Experts of a small language model: 9 layers.
Below are experts of layer 4 (counted from 0) of a mixture-of-experts language model. Rows are named down (a neuron's output weights, with its number) and show model dimensions 64-127. Each number is 128 + 32 x the weight over its row's rms, rounded and kept within 0 to 255. Numbers have three digits each.
Before each expert's rows: a language model's description of what the expert responds to. This comes from a sample of Wikipedia text that the model never trained on.

# expert 7
It responds to: Conjunctions, articles, prepositions and modals inside running sentences, such as and, a, with, by, than, can.
down0:130132147119177178155150121117047141077113100123159151174061165111101093136137097147125111116101049145100091154116134099083126136189111189111184165087146127107113093110098111180125090000107123
down1:148158134159103098097158094146092104143088145154158139149144143125117180150094152114127152095129132098117177063116103127106084080130141131142120130133108155168081177149135089064157157089194046
down2:161109076142154126163072073105116174173140094126148199117119176137133101109107145173113192197132113188154100155145133082136152122163117118187110135136113085168152084122136118108179173157102184
down3:129144052141071113150130165124191129106046142147079116164162089170148183187104176122112090080138143120100172106081125148101111062098126134082127163204108097112137103170078133165145157099131127
down4:129117137136106135066095122117124059137159127173108155110093130093120184103111097123153149098091130133125141157124121139140107109167096065156111114140112156100083143106163140149172169108139136
down5:149143139078090148126131082142125132070123155108104143156132081160086128145145161135099139133113127101111192110190124147156206163097175068166079109085167179136133112112099143107077197135152123
down6:148158119081124147106113197095148141118110112143120142105154119142174062099148074048107136104144079176117111148115127153148133078109093126140079126084175173117126069159058095083141149174150082
down7:154160139157142122120114164123079198113154107125083162122121116112139141154078119129196185105110142170179105158103079062101123146132153105136060106106167115125153182124114067161143134118176139
down8:168112134059156113151074120071113124123103156116140130125134148151110108114175124121161139084184144111134115146150146143122165119114168132123169134101125145141161103128115145141087123220155116
down9:152129094121126134134167108130143078129169115150164118130126108103155082120104107096085145150145103170178152126095097111088176189086140078094117144154116131167135070133194150093140096043119226
down10:084123114059151129145133099112180148123185113150156103157119189130156113136102154100132101146047147125129147122134161100143097173112136139120115145065125135131094113123157102141093124117118145
down11:182133147123089150115146108147136143138139141198109105127116180141154103168099096215143144162127103176112135121142145100106135067083094092149123063095132149171102067164123120179152145047085149
down12:103106161071097123147144118142128103090173148140123157120120099130159088090084173109041121125140134123128088104131173146099155130117177111066119145089100130109091137202180079115138127210112131
down13:112131125136157107174156115178083182159113108137094069140097124155161085125134119121125140147140101111152181147134123132137097122125163077090129133125123144081131120118106173097157116237187092
down14:182141121155143066104198109100166123090152138151105165110107176154139110104186167071083126129101147091108108150149095131132159119116127151140117150104127152132109126105206123096105129211158093
down15:091097120134065181148123161093114123147128149113097116154129157141098110179130098151223142158120064113104159143164138098114130133124101137122133177172136175116087063181118171113135098112117099
down16:117100116117124146140153100178133077146080117164160141077097118104097174117121102087102125139130151162190164121075119113122103147141119157106121090161165113137132124129084155115177188119083122
down17:122138141131138065170167120145103152157139150094174158126177181146109090114215126171157170133140100209106140149151099157090153136164158183060108129149103123108102066144116093205160083079101151
down18:139207086129118183144132070153175133135159143135176065121148144178132155120105084122145127095118192112106128091090119126158080150154087109126189152176138156138156121150168142140092119123087091
down19:102174144064101164141202155130123145169104152129161137162088098081180182132155115150113103143137102121143219105128172142082108180164112148106100144146163149148135176074095117162088178023108148
down20:118143127134147114111129223126114142111113083134117076140081083088107161127109106180113115134093114113083169170152131070140157099162159150166130144034159139131150082103090107138119118221176132
down21:050085133076149133116115126123138083130114146140120113152123132163150094167126084126175155105107138111128062183116039175117121121133103149142128167166148137096132059138131130140120075159137105
down22:101161152035070107098117116120179142154130139073174114150105111134108086138152129102120142144124182142160122104126163153100148173094133147177098100178113144144152162170134122079164148150110154
down23:034166131159140173108109114120142108147185134162166128139114138168135116138130151110151145100150105134136149158068125134132130122123187110127096160099119137064087133154104164142095180163172175

# expert 2
It responds to: Space-ending pipe cells in election and data tables, plus word pieces in census statistics text, such as males, population, km.
down0:057138100116113149163135148117168087158108127150124158097156136098186109078125113071151125058101119138120177173091171108107179115130117102099103169100108134090139144127126108175127108148135133
down1:133113150109101071154119019131120108126129093105087100067150130164123138126143178106137105111140129101149101153170083126136168159143117170124154123161192112138145173148120158104156148152202102
down2:099135183107111121124138091128120090170061107122088123136095129156150086157136153140116167171131160126142130096131176189107137168089153143170123138069154157165193134139155107106181165177104107
down3:131163179074186145129125146148121136118089147071137117199113180091122158123103101134160089180119114123073109130119126171068093148126125139092113134179190138160195157140110169110160143122143165
down4:154126131078111112150095072131232128106098135131089111122087137101115162130122209148088142134081144135132140127153166155148147139116128169155131101142126093110112143095163168126127140188147173
down5:150094107153096129138104189091105188129099135147068128169141149105169113107071106083144130145165118160158176089160101140113146160137117191132137143110183111092138162087057067102122133058093128
down6:123167081138111093107177146144109151135199093083109161117096168137166087108187125149161141154112093141152085068126127094136110160116112154081119137064091114121148175128117125155120150094105191
down7:123096119124191151150088130116156135166126106104123138123139164102133117080193130160144158179106238192102090178103141133108129137164109099159110123136120138132094122110157130173140109087151105
down8:191174146143190061171128136161169082149090151132195113137183195102123129117097064116137159134146135111065136161138075091148106147176124159176159140154111068132170148113118092081115121137114126
down9:083161150082153109172178109176125168099135134137159146163141172177109138112088084121119135086157124137139182124104125064136174119152147135101079051133082118144107167168116084164128154183101144
down10:139104174085143133129106134142132136126154090167151174100141104119154172118197159155207142167152104153130108088165187118167095161119111113126159203156146129189115138155142084069113120063109168
down11:115165113058097156067097109086130114169095158106171104060118130099117118145140071120134129060192159157138062109172132186129159086169187095154147162112113117087140022083126146092194148119089085
down12:138094139084146141123135150107132111165152136102131087110141096120142113083150172141200146128117117122186078119167084071124147105157080154141161120130119171141098151126192124133091086202137167
down13:104122130108139131151168160121137096121139187144193110118151083133099095149102147127114102149107110156117146132135108125110156071134128165131139129097149121069150107080157177200111161151080142
down14:148127127152072146114164126089180139077142176116148110152152123136148120091161120125098067131117069157183138129132121192138118168185101104109128190191170069139135060163126116095148133083126103
down15:108207165130120117128177155095162120138101175083130096134105142125156206121114171205134154141119097104108138143143124113160099160173094079126114114070095143194111094095185114119080100154166144
down16:104169089198135092110174135180178140151090113156143125195160135149118154116019140112120111215207159130096100146125154126134108097143097113108207197121165103143160120106134130139103136180152089
down17:127086131038129173147141123119158114111143076150081170131104146097086110173159171114077184123083154094113155099199100136188137162143136126088129190149169122142114108082110139156105104119092098
down18:108119150091115097110109048109071159184079140093117107102095111164113083120117039119158127172170187136125088098141077154132155160185141188079055149079186165137190118093102076110115082118176123
down19:131119114109151094140113143124137116152149150141125085078156110114083139081125120116138109155132172136141087107167140101125150144130195108087079102109092155190165134091088099178125124207168103
down20:134119127129129166133132114137132124145167129090137103088126176106117075113108135146092109126091112105125115075163184120204159143109142153134129101108135126039100114182166115111110073050147185
down21:089078105124137107072123133159146126084144145075105141179116148091197195116151163111088146095133118166142103150130110103133152138094117147165118126116155168186080123151159110100119112069129078
down22:120090138164158132126123175191073068133123093096031118086167158186062141104165103174127127123116154149083118118125122130147132132131105147094131133163115100098085128106157164079117120151126107
down23:108153144036157091139150091164140090081094141077128113129071150171095160103199088112129078064100136043120104124113163084043157164114086142140129101075129138164152128162145123122109106128079151

# expert 17
It responds to: Final pieces completing nouns before of, and, in: interests, circumstance, explication, lives, performance, jury.
down0:146124070120125098146125170150114106096101103173161129127168101153113137127084128103170091116125113154112119174114133157158073129148099143111144158191119083157124185147144144145168140122094075
down1:154182161114129140082193137123125079117131117087114103109081113124173139127201153124133146098159195084109097082114118117139114129123174131127124151124103149129123114139063093143114106108123135
down2:116175142188178149061164095115074084110155119167129118051128139146079143122146131159166138166116091130115147090108187107159197111130133092101138090102133056161110100051140149158127108162181147
down3:117117150183133130135096119128141113137156103133151085137135143158129117115197158149092083134113189146121113156139067166132076061126131109091089103076108119173024084085132099126109146122105107
down4:128085140155123101064116181171164167188067125118160071187118140151113110119120100100146146100141160121143144121092203179116183143153153128092100050134112111126179059127153114180094155201083171
down5:073185205174152090090140109129166087075170140137142089080103057111123149120151068121168139125151111056152113118151134136124117171102120141128113160162130153126158151108149159096089112141164123
down6:178175134112189132184111111127127122130103152133138108117095185107122143167125135121075171058140208180122115073154080099107101083159150180146115166127053184110057137152144134143148100198126110
down7:177051107141159114108138079133146100139114109149171132104111068135104198106112135055145098095136169134149094127158158145227166140093088130120065143152157068126057065121126098094134154125081130
down8:166131136138099164128180118122062100120114128134199141150088130123073106147137113107145123149137178180112119179160125131170106115129132080150070135049117125142171128105119116120159137169163117
down9:067091161147101085081162128163162132135164087106188071145112160105148161116147147127071090106068106174162099089099159110177157072183115118140116183087140136148130136102095116153155129126168088
down10:107160109105108124148134164135101114133098149171111132145112117090114061064100137109180125139155129141135152131163174181087136110136110108058121197128143127113108147127120139117117123077147148
down11:090175162197160155123176101134098153171147079150123150120128123198119119183102093109123120117135138162112144124099153095103110148095061132160141102122106064120150132167091101099152157190139096
down12:179092171100136095158074180117087157140164173086121140137140121127121149141126146159120186148155121075154105111091081114150166149125110118176098151067075125157084069144135120116152169059139062
down13:127143053172142093095110137102171100162177165110126083113126113136137111137163181125111047126137122102102089094127114127189190097107185136140146163123196105170147121113165150068125105079107131
down14:108110155171145072144090090113133091080124167149108119148129088161084108173094080118123101091117084094208144162052167085091109145144091149124129202088096169121147118166141091092102150117121166
down15:140143183093139147154117154173068161094111147107124120129169182114220088126100114117077163151131122118142076143112165161045088112129156082124110092126120218135178179110164142103136072194174136
down16:157114083161127128117107149140100142071101133146147157127146121093178105106161123109160121104142128123148174152096130136108124165107061117090089124136126107141193180173083146088153192101113158
down17:108107105073088147186148124102128113095126158053100148147116106086166143119120106119176128105211141123064121120127158124157204153118062146107099107112133099166164163146155086098088109139139164
down18:057101117126106151106215164102129101110153163104061141108135047078108128076115196123092099126172169142097129135063095110169132097171135152156133158089136093189136124157117114105124063190159124
down19:051123124177159170129136079117095106146156125096134174159180181156093160109105093143196153155152162195116126120135132088163116131158148117076096181171108089165169125088078118153174144157157078
down20:136121123097194186144111062122161092127168122123134144074102174113171040128082104111111121129114092175140114123110133173172097157102079149142158146168110116126162158124125130035153124164112089
down21:086139095126170128193129142125136144099097169113107126063136169079176144104091127110095137151119136173094135087097177150170079169144158109144110138114152138165184107110156091098139139091148066
down22:138151179037145136170087079109098133157070088133150073129122131089132134184149088106118099135167149166202141119108193128099161123150122144175154148135183134136079095110176177168112149174134146
down23:206104163180117148140200150072151125105123152088128147156120100129105110133111091131118165093125158130173097123095094155233085067132107123143106121181156101158157094097160158135112193158133161

# expert 5
It responds to: Commas, in, was, is, on, to after a noun phrase, often before a place, date or predicate: Region, Ivory Coast.
down0:154158062111077119115131176190088126116121186142121092166167086140177152162118067123069137170065121145107205101104163099137144142157091146113091091139108139109128147105117170120163132213095134
down1:112186033084155123079122087135139087158138130170149149129151152164147147147128092128084136163075127062076092092178096088155084165094123086119136197145141158136184096124101138158118127057130118
down2:136125115107207175147175080143191179111135144145153087118169132087078172127159095086087153094109142115081140160046081154123085102110158136204122155112170152114099164066142122178136168133147145
down3:122112096081112123107159159179168147098144128156141142123156161089088067121180124104143135171129091134117128153155140069105180111119111090154124133130128100132109161095143138092156137023116094
down4:147122086154160147126125231115088223197128159133136156179116107143127146123093098098136102138093161129113149166128150112150165174118101161086182169079148159127137142161145152096118101192083129
down5:136135083095079097134169080169135110110129131124143109124098063120116137134144151181131112123187171187082108085114131125141132139147150119155131171183117098124180103157054113136184105089176169
down6:127138151106170138188045117183127156144140120085126085081115121110116141115154088179105149161131166167121112169106080142104159135131197151081107104118107152099120112140117114144182104135129125
down7:149126152143152184138125158151080088131144151140159114101117133107153152108188088053111098180138139112111100124110113130092178129144137123110134169118210108126156144170124161090192118115106098
down8:170081152140130146143156077125105136131111124119124178139106122175095089126150114157167112169157120153073122166122155151157115161132180095162062130154147055100150112133107150135157092068102145
down9:147141126074151105164187147130194114143124124136113123080110137104068131135057131139148137194105175108149092128168138096127138112148153075071150137204152136123125115120107117163150152117049119
down10:103127184168179111147138128159110149091105127181131114095075137077152199157123114139123178152038120111107139139094088124116112116152139159149158161188104095135091179141132109098096082127123164
down11:126100101123097123132106097090165118160123187112146175145103156197173135172144054081113119161159144120149117131101099146119170120130145140160107152112126126150123125191122136105088146255131112
down12:116137193134126136144114071115116123138165150121138134127179103096137104092127162104172117133077103155107125195135103114136146181123120108107118106185157127121147123210112129165144115112173117
down13:162105138099145149158154154167096167126118153094150110153096120127106145040174130149095127139119136128053135138089111133125119184105126146147082129065086128140196068118132125095116109118144116
down14:130122103169146127126078093109141167111096110167142202113063154098078135081118111080102095090132126102077126093175148158167147137162173163137155117090185117161096142143086099154138107133149145
down15:203123155136130149156118080139115142138113114076185162107159142130136108080125119141161063109110084166102159120119056190077185136059112149120103142119090173098146174150172136043153101083132127
down16:155120094109179110161199125141146131096140131070104098085111081110161135128108111118116095157110179103142094131132187171138099177125178099164158114215198106136117157128083140159080156131109066
down17:123081146107150116070124056073086191115179125114159161111168127087194093152092097110149132086100080115120117130091063114120127129110176136131128091141112073049084117138159148103160133030175076
down18:121085114154120129153178134077151084098184136123125139151135149188102175166140170109151112106124166163108135171100132154138134087130138102131060109066113048081143142100111133177133199054125099
down19:113140115186132141133129099133141155156113093143111102172111133092131146122170102133097090092136113096066094170128133138154135107161151063112103090075122255160104148150133150096085068238139166
down20:122120113147153103131122114131095107134148186062137151117085140143111106113149107115146109141098137153082138144113109086121174142138062122122078157143134149101184122078091126125157136160082143
down21:096121159128152127144086149133148130080115133104111136113131121138117160130086151096123193155104119089205171131137131133085138134142174158188139150104101124119178185153142107127056136175109095
down22:092132157107110142040121168151106152104085123149133095106059181126126103156156131109108139082120131135132141193142158185124097119125141153104145176143066097048196154148077124127077173156135182
down23:136149087105102185136146110159070145069066143184159129183150134150117137134126099137148177135126168149103147137178118116156141125139196104152139198169166117112130168149151127179111133034166116

# expert 29
It responds to: Past-tense verbs and -ed, -ing endings taking an object, such as summoned, terminated, signed, announced, plus digits in score tables.
down0:124136172162141162143072122151060204104078139178106140159084165105124157136121092193131144152153133106073161063104118120145174095154107135162118124150118078134082164136145147117173136178133116
down1:124148115150105085188083147098110105196112159139083064117127113119095084118163122143121212099161119128163100134116159136135089144136127157142083163075169098110143114154181152123154101119133162
down2:135206118167125087123162135191129114117164186124122098084096144100076140117150125106138187110152116130114184163150123171154174177155151165119134088154143182137069160146126118105129112141145115
down3:133113096139075156158122049153093128149106151114080080154095127130088162102103163109114207124105146127080110109115119158186101178188163117139104101134186168163128071107081105116120104070139122
down4:151111147176139093080101139113107122123159109150130108157176149115139108117119115062153177102077119123074119109114091146121101101119148138130096167095136156112163105082136099081133135162194122
down5:171143122127146137093150106171153126173190092141121155159129139130159116094143114143094098148157132146160077122128118163169153113114125156052137163161180131056100166168152159134183141000112158
down6:053138116098134114115144114116141155158151162173123127139133185141109132116167086110185174152131189167140139130150154109166138103121123057160149134118144099071087103142172108163093152205128163
down7:122090118127157101203149120138155183137100140142179103143136114107191087138151135152070130142092133191116182149104147109204164100146094202142130112171139105111154140118129090167074113157164068
down8:168062149111104155186092111160100152155128135116129149116125077097151139077075050098094073110105151089127105150158087097099112100127147161154141146048098112134139102137050087075169145206134103
down9:058117105129152102054148123147167090090142133145163091094132146156136134083144134125117078135154096157168084153104133122167092160157144158120127133180101126141126188153084125187162135100149142
down10:133099141144158195146094156164149179144138110134157137133088195111150172159155179158089120120090124196121119131079099125159105097132134093125081134106101178098109078141141115089130123063126138
down11:104132166127073112104143129082108130132133194104086097151129072128137160172121141123151095128200148147152101131137156125110147134093086129124149107137173138121127065139134140124090145170135117
down12:142138154128079112156160120114114106132123107156156149069181118166200084139146139102174170133125136129145143087136154086109150161184118141112173116093170144126114134133134169134150096130122140
down13:118159155142161138114173120118129079164158149158179122128115146182107051184126134155178137170170067162134105140178127155154122126098202182094136100143160133098114171119131144104119198110133131
down14:181106164169127118109081154138114165128108063117167091133123129087182175150121150131153127088170172164067056112129106100109154125117158130107124134169082140103135137170077108119145119121106156
down15:120108120121045095133104084137099105096092128161114151050144141143130162187181132126107117144047209142144148158154130135144126089136128121119139132109182092134133178132093151120149146032136137
down16:101097139095145185158170056107097141129123134140142178167163135174153120097145144142099070065158137093124060094111098158132108078120100180096069102042135155101113128133119179133132103146151117
down17:115127161156151141172159093121168076137194170173196165111161149119128147109148080141142097081071146092116147155149166174174108130143187114111185170128112084170095148118134122100107128021079113
down18:127091150153136101132157127093107085160094119137093101119174151163105103133128172125101149112057106102079123195137128159117110207163156141076108104134193162136167162138104121154139092163119108
down19:125105071161118104125153136160128148154134206115135152162108156145108150132120122132092036068160172120122104113203128095112137158137106171078121145093140144164138143163141091130171094071188113
down20:139076123166063127091111115124144097159145113141121154147140076149118165090174127137095155152065154121109183121152134176143107158093087148129105134123132155179111136144157163085093147243113089
down21:163108155075163138104131137182149192128104146132079123141110154148138146135172117147148118154122173137142106201109164124103124183118101091109148137127183232113113144112160119088145124213087121
down22:169135163121111116121126167081084155159136139088104104116090151083100135095139117161130157130143076105152068168114105134119113150073129134105101109052182134154117106083113108154067088131075063
down23:123104118153123119125126105079065162085188157073098109122120138207171079140102087117127124165149118117111112128109078125133079083205157119145122113146102170173084109136071147130147089167127088

# expert 0
It responds to: Subject pronouns, auxiliaries, adverbs and connectives in narrative prose, such as he, It, was, also, not, completely, eventually.
down0:161121131124088113114147147101155156156093123096098145115167101161109117107129082160098134085167100164163095096098093095155185120140087163057109059111092094144119134156062126052166104118102140
down1:123214126129089179140067136112130152123193156121173138148090130126160112148110093091159122174120153110102080095089145115196123137147113132069080149149081096137098099180143157071144112164129088
down2:116149091145159101167121148116158063100112178160159121070156149154090180122089145104152123088178154128125153158164106153102119105102217098130177108099109171121119178131193137134089121218140151
down3:176124183140108140115153166068098062174185074087082142168145130163143126111121156063143129050152161114070211115148096103163161163123147154104118120118127072135149124148097165193137183181150117
down4:096142138133174151087095109101144114129147159105106127128134101098159208098159124113086082148070144119132123082099196133140090190167174113117123110131128091163097089138178184143076120191114137
down5:120156107125124100154177077114193162113227149150144094117102119128118125073150173107105146122095125120113139081079141122149097084113114167142103104058140107134200151175209077174119156140105189
down6:120161126150149148166128168112083145134089200078146107086167079129086087097141131120140149173120144107135063141151187102091046154121090165077084149116158154139114137097097133098173128148135128
down7:151179137133110070143138142198080139061124184159083108110148104086063109162088174116160149152154111121128138128086087129081130089159095082077122085141126164106125120117117119106166105150164177
down8:127105074128175152151156096102088150176106149062134081126097106108107145116152086132173115134121183106030146156110109173135140148121078086101149098130155118110148097096072103079151172065088146
down9:096085148142125160135123148170066166128152153144063173121108166185199069147096086093111186136115119131081102161093128135155085122157092104138133130138178143107045116172146124165109109142093125
down10:144135113083111137097135156098127145121067088113132073171148163089105164136122182131102080184115087085066145074160099083164128097119132159177206076135123130104167110141071104089090133087105131
down11:154133134133152129134117199167104141153149150145111088115163135080189150128102130085065120136139180160090132118112112148216109136117148170151099088185135142111192159110122148123152087189156109
down12:141090097110136143127141091103160128217203114145066144098161124146111142107154145098126079089133108173094164154192093132078177168147112096192196128124100178075170092150112123163113073110086102
down13:160120101094161128110112049122114128179105114059129154089134109133164106222134142130139127124139077138120088173113134131137117128143088095133116139130107152143132058125119099174167199164112064
down14:092155070109130086158113118070130120165105121079116106166122104091114110129175121148140115103070133116125181138141147127188132081141106139124133145126023143184123109059112100073120132096049126
down15:109151130115079169089122161103157082147155151142120120135151088149172101112094117184085085113161132131140078129128159131142072124149116096144086138128091098135117160127133090201140147139117097
down16:114113101093106145134112121115125162159111188132136158112117141084154153127157114117148115127108098151160156166199086137112195085152106161148107148085093130152133074103131153154140135073175124
down17:109170125156192129141136065071133125150161150136121116112141083133106132144085194156108117142085167130119176171080167139115198147113176131093121106175139082128151109099139109144126128104145175
down18:103194164179068126121113119123049136162122085098124093193158176147147101092127137118130089158099111095116118090080156155124180082143166091114125158108118156156117093067115159140118129190129222
down19:106105134133105082122141110121150199146153156119109117134179108087177112135137138097147123154157159177139122165120179135103107130149122098123137165146126097149175133119136156142124180134102141
down20:158133154142138162116125180173080167124116126198178198079123070176149089094114208118130106107093098166104137117139198085128127132107099128125149099120127099138106161118105082110161184105131148
down21:156106123114091086099142100139037107143159101076175084110132150119095143172154130102089091079132186175135131084087063106089129161107128150177131108104114130140125138127168117151124149082159137
down22:129107150121116103196187118136144130111139048132104170140125123157131114100124121091138119151146124174169145128173129217076142154179123132123107121112152113115180122120157135134178148137111114
down23:148126137166089126099170127139156140149136102127136105104068117181152131087114137137136182187142118135082163126135110139141149164110100142120120118199114175102074109151152112052136185138132157

# expert 15
It responds to: Final pieces of non-English names and place names, such as -ov, -ton, -burg, -ell, -ć, plus list-item dashes.
down0:167181164122047089118124070151102133019162093122124127103110221145074158121055144141155146120163086095111162168111144143146155189101132109113121147122158113133148164161139148140122165066110108
down1:107122138152194101205152141162105133149143183089115147134126113101125095155171170131143155169110142192107114151133133182125141166145138080095127091206129133063089155098160139048106111100127035
down2:093101110128135137121118097137109121059109106137188105122163126106153169116090101105118152147161189061139139106136117166095052141155148076110108037182150118114117107082145104104129174158089120
down3:109088134187043102147112159174128155144156075120143129106101094161100103114088085179106123113164106112211121111155101140119126084171162162100138109173083111141116159177149147123086140090124106
down4:137082148147153056140171137129167093127165146130087224150085130073156115185078149125083110077132108127116167133132146063152195170147182131114109144142157105141133116092149138166196187210196162
down5:162161154090093108167118164172170169109153104121169160074174167162120100120108157091102064112081092131143125158136125129139179152062143127206144179132085144202075129169143112148139130079155178
down6:160044153109147124080156161189154087140086109068082166055146169083128121122083111123133118163175097150110130096081100119123115146140140156163128172108152094055195148090141132133094157163119107
down7:073178202103073153120091117136125197127103069150117122105119144125125132124089134151141135079164114168103197185086069120094155122151118131149132132143110148126086087187182075136085121147137132
down8:163137084069130118155143206145137120134179096080094150150115081142089135171057178077136110117119197151096150121143108098110127058106116158171160129086134114157092118129148139073086147121155130
down9:152151130151127125079112153099137116135101166152162121128070112122109116113138133121167142086126087167128136132110088174166155109165104135121181138105097153139134098094091163104207101059140160
down10:195095129094135130142094121105142165097131134124160135091144090141136127112154149197139072116063105154116076149126102139121182179099145176114122116182121085075190134140162159050097148078150122
down11:110051157083096095090159113127122056108093118100125143127114163107126088127132106144131167141126128132110093145151100173035153121107183132088163162148117109126118143150151066125084128083156124
down12:112112182119133094116128114123117174091129104156200124129201167186166113143172107144085138129120162149170094106131082145171043119116118088072139133108137163091137122104083113126189118154189140
down13:198155146143125117152176139202150145133124086144117072126133097077189108205174110164155167199159167166106093138143091163148147066147124134123176106131125106172175147143167147100121083141190115
down14:174150122084075088156115117205106133149126155144152154070141158104094170151104124090146117095063217077185141156112190146145108145145193064135168124113073139123147163143070126115089163144108112
down15:148058173131137187104115118066097137109082178112111127159125126155115143113173050110117148110126163140161150125130115097104139151144108199160141115117151144137179091089192146076151120000131209
down16:135145125109108072165150119205113224091153106155145139121137091105117170110078099144156056125074158108138127133131138172128108151106107131186146143048126167148102145101154111119154146087074105
down17:217135085148133148161112133096120109110106092158142146109064171194146172108185160147067161091153125113142068152165137121152109183129195146189137165088124114153168080144118123121137184106130099
down18:158119115142166122120152087130038168205106119124123107080094149184101125106116111105126145150086078080149124103189151208157196104159094139151109176115147192123113169128112109116120097165170108
down19:169125138139130096131040131113096219160153053147140118131104113150118177098128115180131157133103126143121079127119189106153160072145125114168123115098135167135113123123110172153150050106137094
down20:174138134141182173106104167139156101107093129146148141118134124089146100122072158119173100131134177098196109070118128086180031182152150176167176169147178138117052150124116105172158113176170161
down21:155113157105155146128147141092119095123172138083085101125136152146115145195092132155105168165109113134175171153064127114168138098106145146136117074128109080144137203120155229094160148101150137
down22:077172090117122155119139159093042114157183161114123076199096094106080126146157153136140162143140118113116093105137125122171132140181111180152156102118115130126117062158133114130122069156117143
down23:130130127146090092063136082199151160100135119120146119116132102153096149136116126155106087136142195150157117157168070083186169107133108086170192157125125140155124104159181095105216120101127126

# expert 25
It responds to: Pipe separators between cells in data tables, especially climate and statistics rows, plus word pieces like University, sec, comp.
down0:123095146181115091137095118159155177154157120098112098105174107092133158122085224053141126092127099138129096110204112140116100143173113143077152138083160149167190110205132139114107087185148138
down1:121042186129116122170146089109126113186154132132092086095114118157179107160133182137116152149065112150137155139126131072133130139177076158117117105105134112142103049060168114127173124164117139
down2:126086148072105102197097176080122146142141151149134092164097165187127169126147125144112154149094078113140164139172139133124118095062115085138116129122068126107119168125183133129116107136177183
down3:124129138172115142096122135070150149180096174143115149157169148128148144142170099139064121130127137123095155071134126106133130140109182090121121124162161135171106150195174149121182101101067190
down4:090128180161162088117114152074159140157132095122151166072142144083106165121168106087112133110168138122094067127082095109141142069125144112102142161137111140128156154142160093148092145080168109
down5:152124127106126131131137109150156130118173128141180125136152114164149071126181114114170139140121117137099125165117124155121136116141186127167126076061068072144166150172145134107172080086101133
down6:108123166150126185107087161127110121075189138120173068122138089126113135108119101136067155109136124079131083127099140139137141111109140106155140112133102133055092116089137153139087158130137114
down7:115148160194140107150209123075107152155079132164150075174132166147083145109150134098164180105106167091142071129123112084128074099134116121116125150112190091146090075152116111157153091080083126
down8:133096081077156119146133175153115047177126105110117118094106152106190143082078098098125128081168080150157126152102092120160078132087096143112163185213120165156113096118072120099126113091151188
down9:187124159089116130050086104143111138128094137104122076103101152128120141114130131140119147179061176079139161090165127127106064133199161152138127138082110120137126130167178112154159135117212135
down10:066178163147125105125134137067160140171098094108166101122114150078196120088119077155111163180152114152109119074085056136082160135118103109121106165157127139134110142146103147083108098118076122
down11:079122138108199103193174139081100127093100131157122099170138121170146105146106152096141152094125124177142094091098129149141120121092177189134149105123085101158124090167093097178118114144144116
down12:109094157112108122172112103087102078139045112102144143115123151113111112084152150167124156113092128138150179156131165137150166080134163147127126120125086127111128186143070102110072155152095148
down13:155177075111173120210127100122135118098143187075111124132112137150158155127114163131118134073115131105162156147103125126084160120162108111125108086165156189191158158048118107172096120255141223
down14:140137171074202117163121168156099178129115092106065132155104098073122112144152112084151152150123126097040159172145099140101128152142113079107163119087131184143100189101068105141155133219091122
down15:087107164141127159148130104088171140145152138118157126135109076183140107137068168097156108103158150133137180122151130106182129155140047067136172141125094131115094129166180171108087171080124114
down16:122157139111145130112143106145099150103163200129145160146119206110154102123070148117085142094142158096123146093180132140120091159185083113163134108091133156095129166136151123090153157229159088
down17:114149103187101109144145109121113159125137115135067118163136079148109107115138110123129116127142077135121124092080121109147170118118100149130199185090147162103156130183157092163102136149120100
down18:145120116136087141132188128125134116122116136139150064116149137091093054139125113156152070105145149094122144203088119142136157134125109121101140098108121144130167074099115145084169136185142116
down19:151159131109091088062112064108134174108161119104165107161125109099105106094123119068104114118146133134139155129103132136115097119163123166116155120156128156150131118081049121188160112045091107
down20:114076116120147172113057138159128173093141158103133140119075146141149098107126108122077135068156138144147129135118087197093158146147085102110097150165126136122108099129140210134139073051147124
down21:125124141127090193114167088157113157144110157111071128113161097102123110075125141099127174147105140151147120148185131132130091109115133112124122145214105105109150110217126120097120095185109141
down22:128156197103175099139120200206070170104051222188154074163151149088148189130138094113092106114148112130127072130131141057143074146118183054104129085150119095160118113068106155141147145078133178
down23:139114200160128138170110159124152166106178100095124161130102153095084145132115141069093125093181162166129134097118054098193135165128116081103097141092120130085152099208170102144133126070151115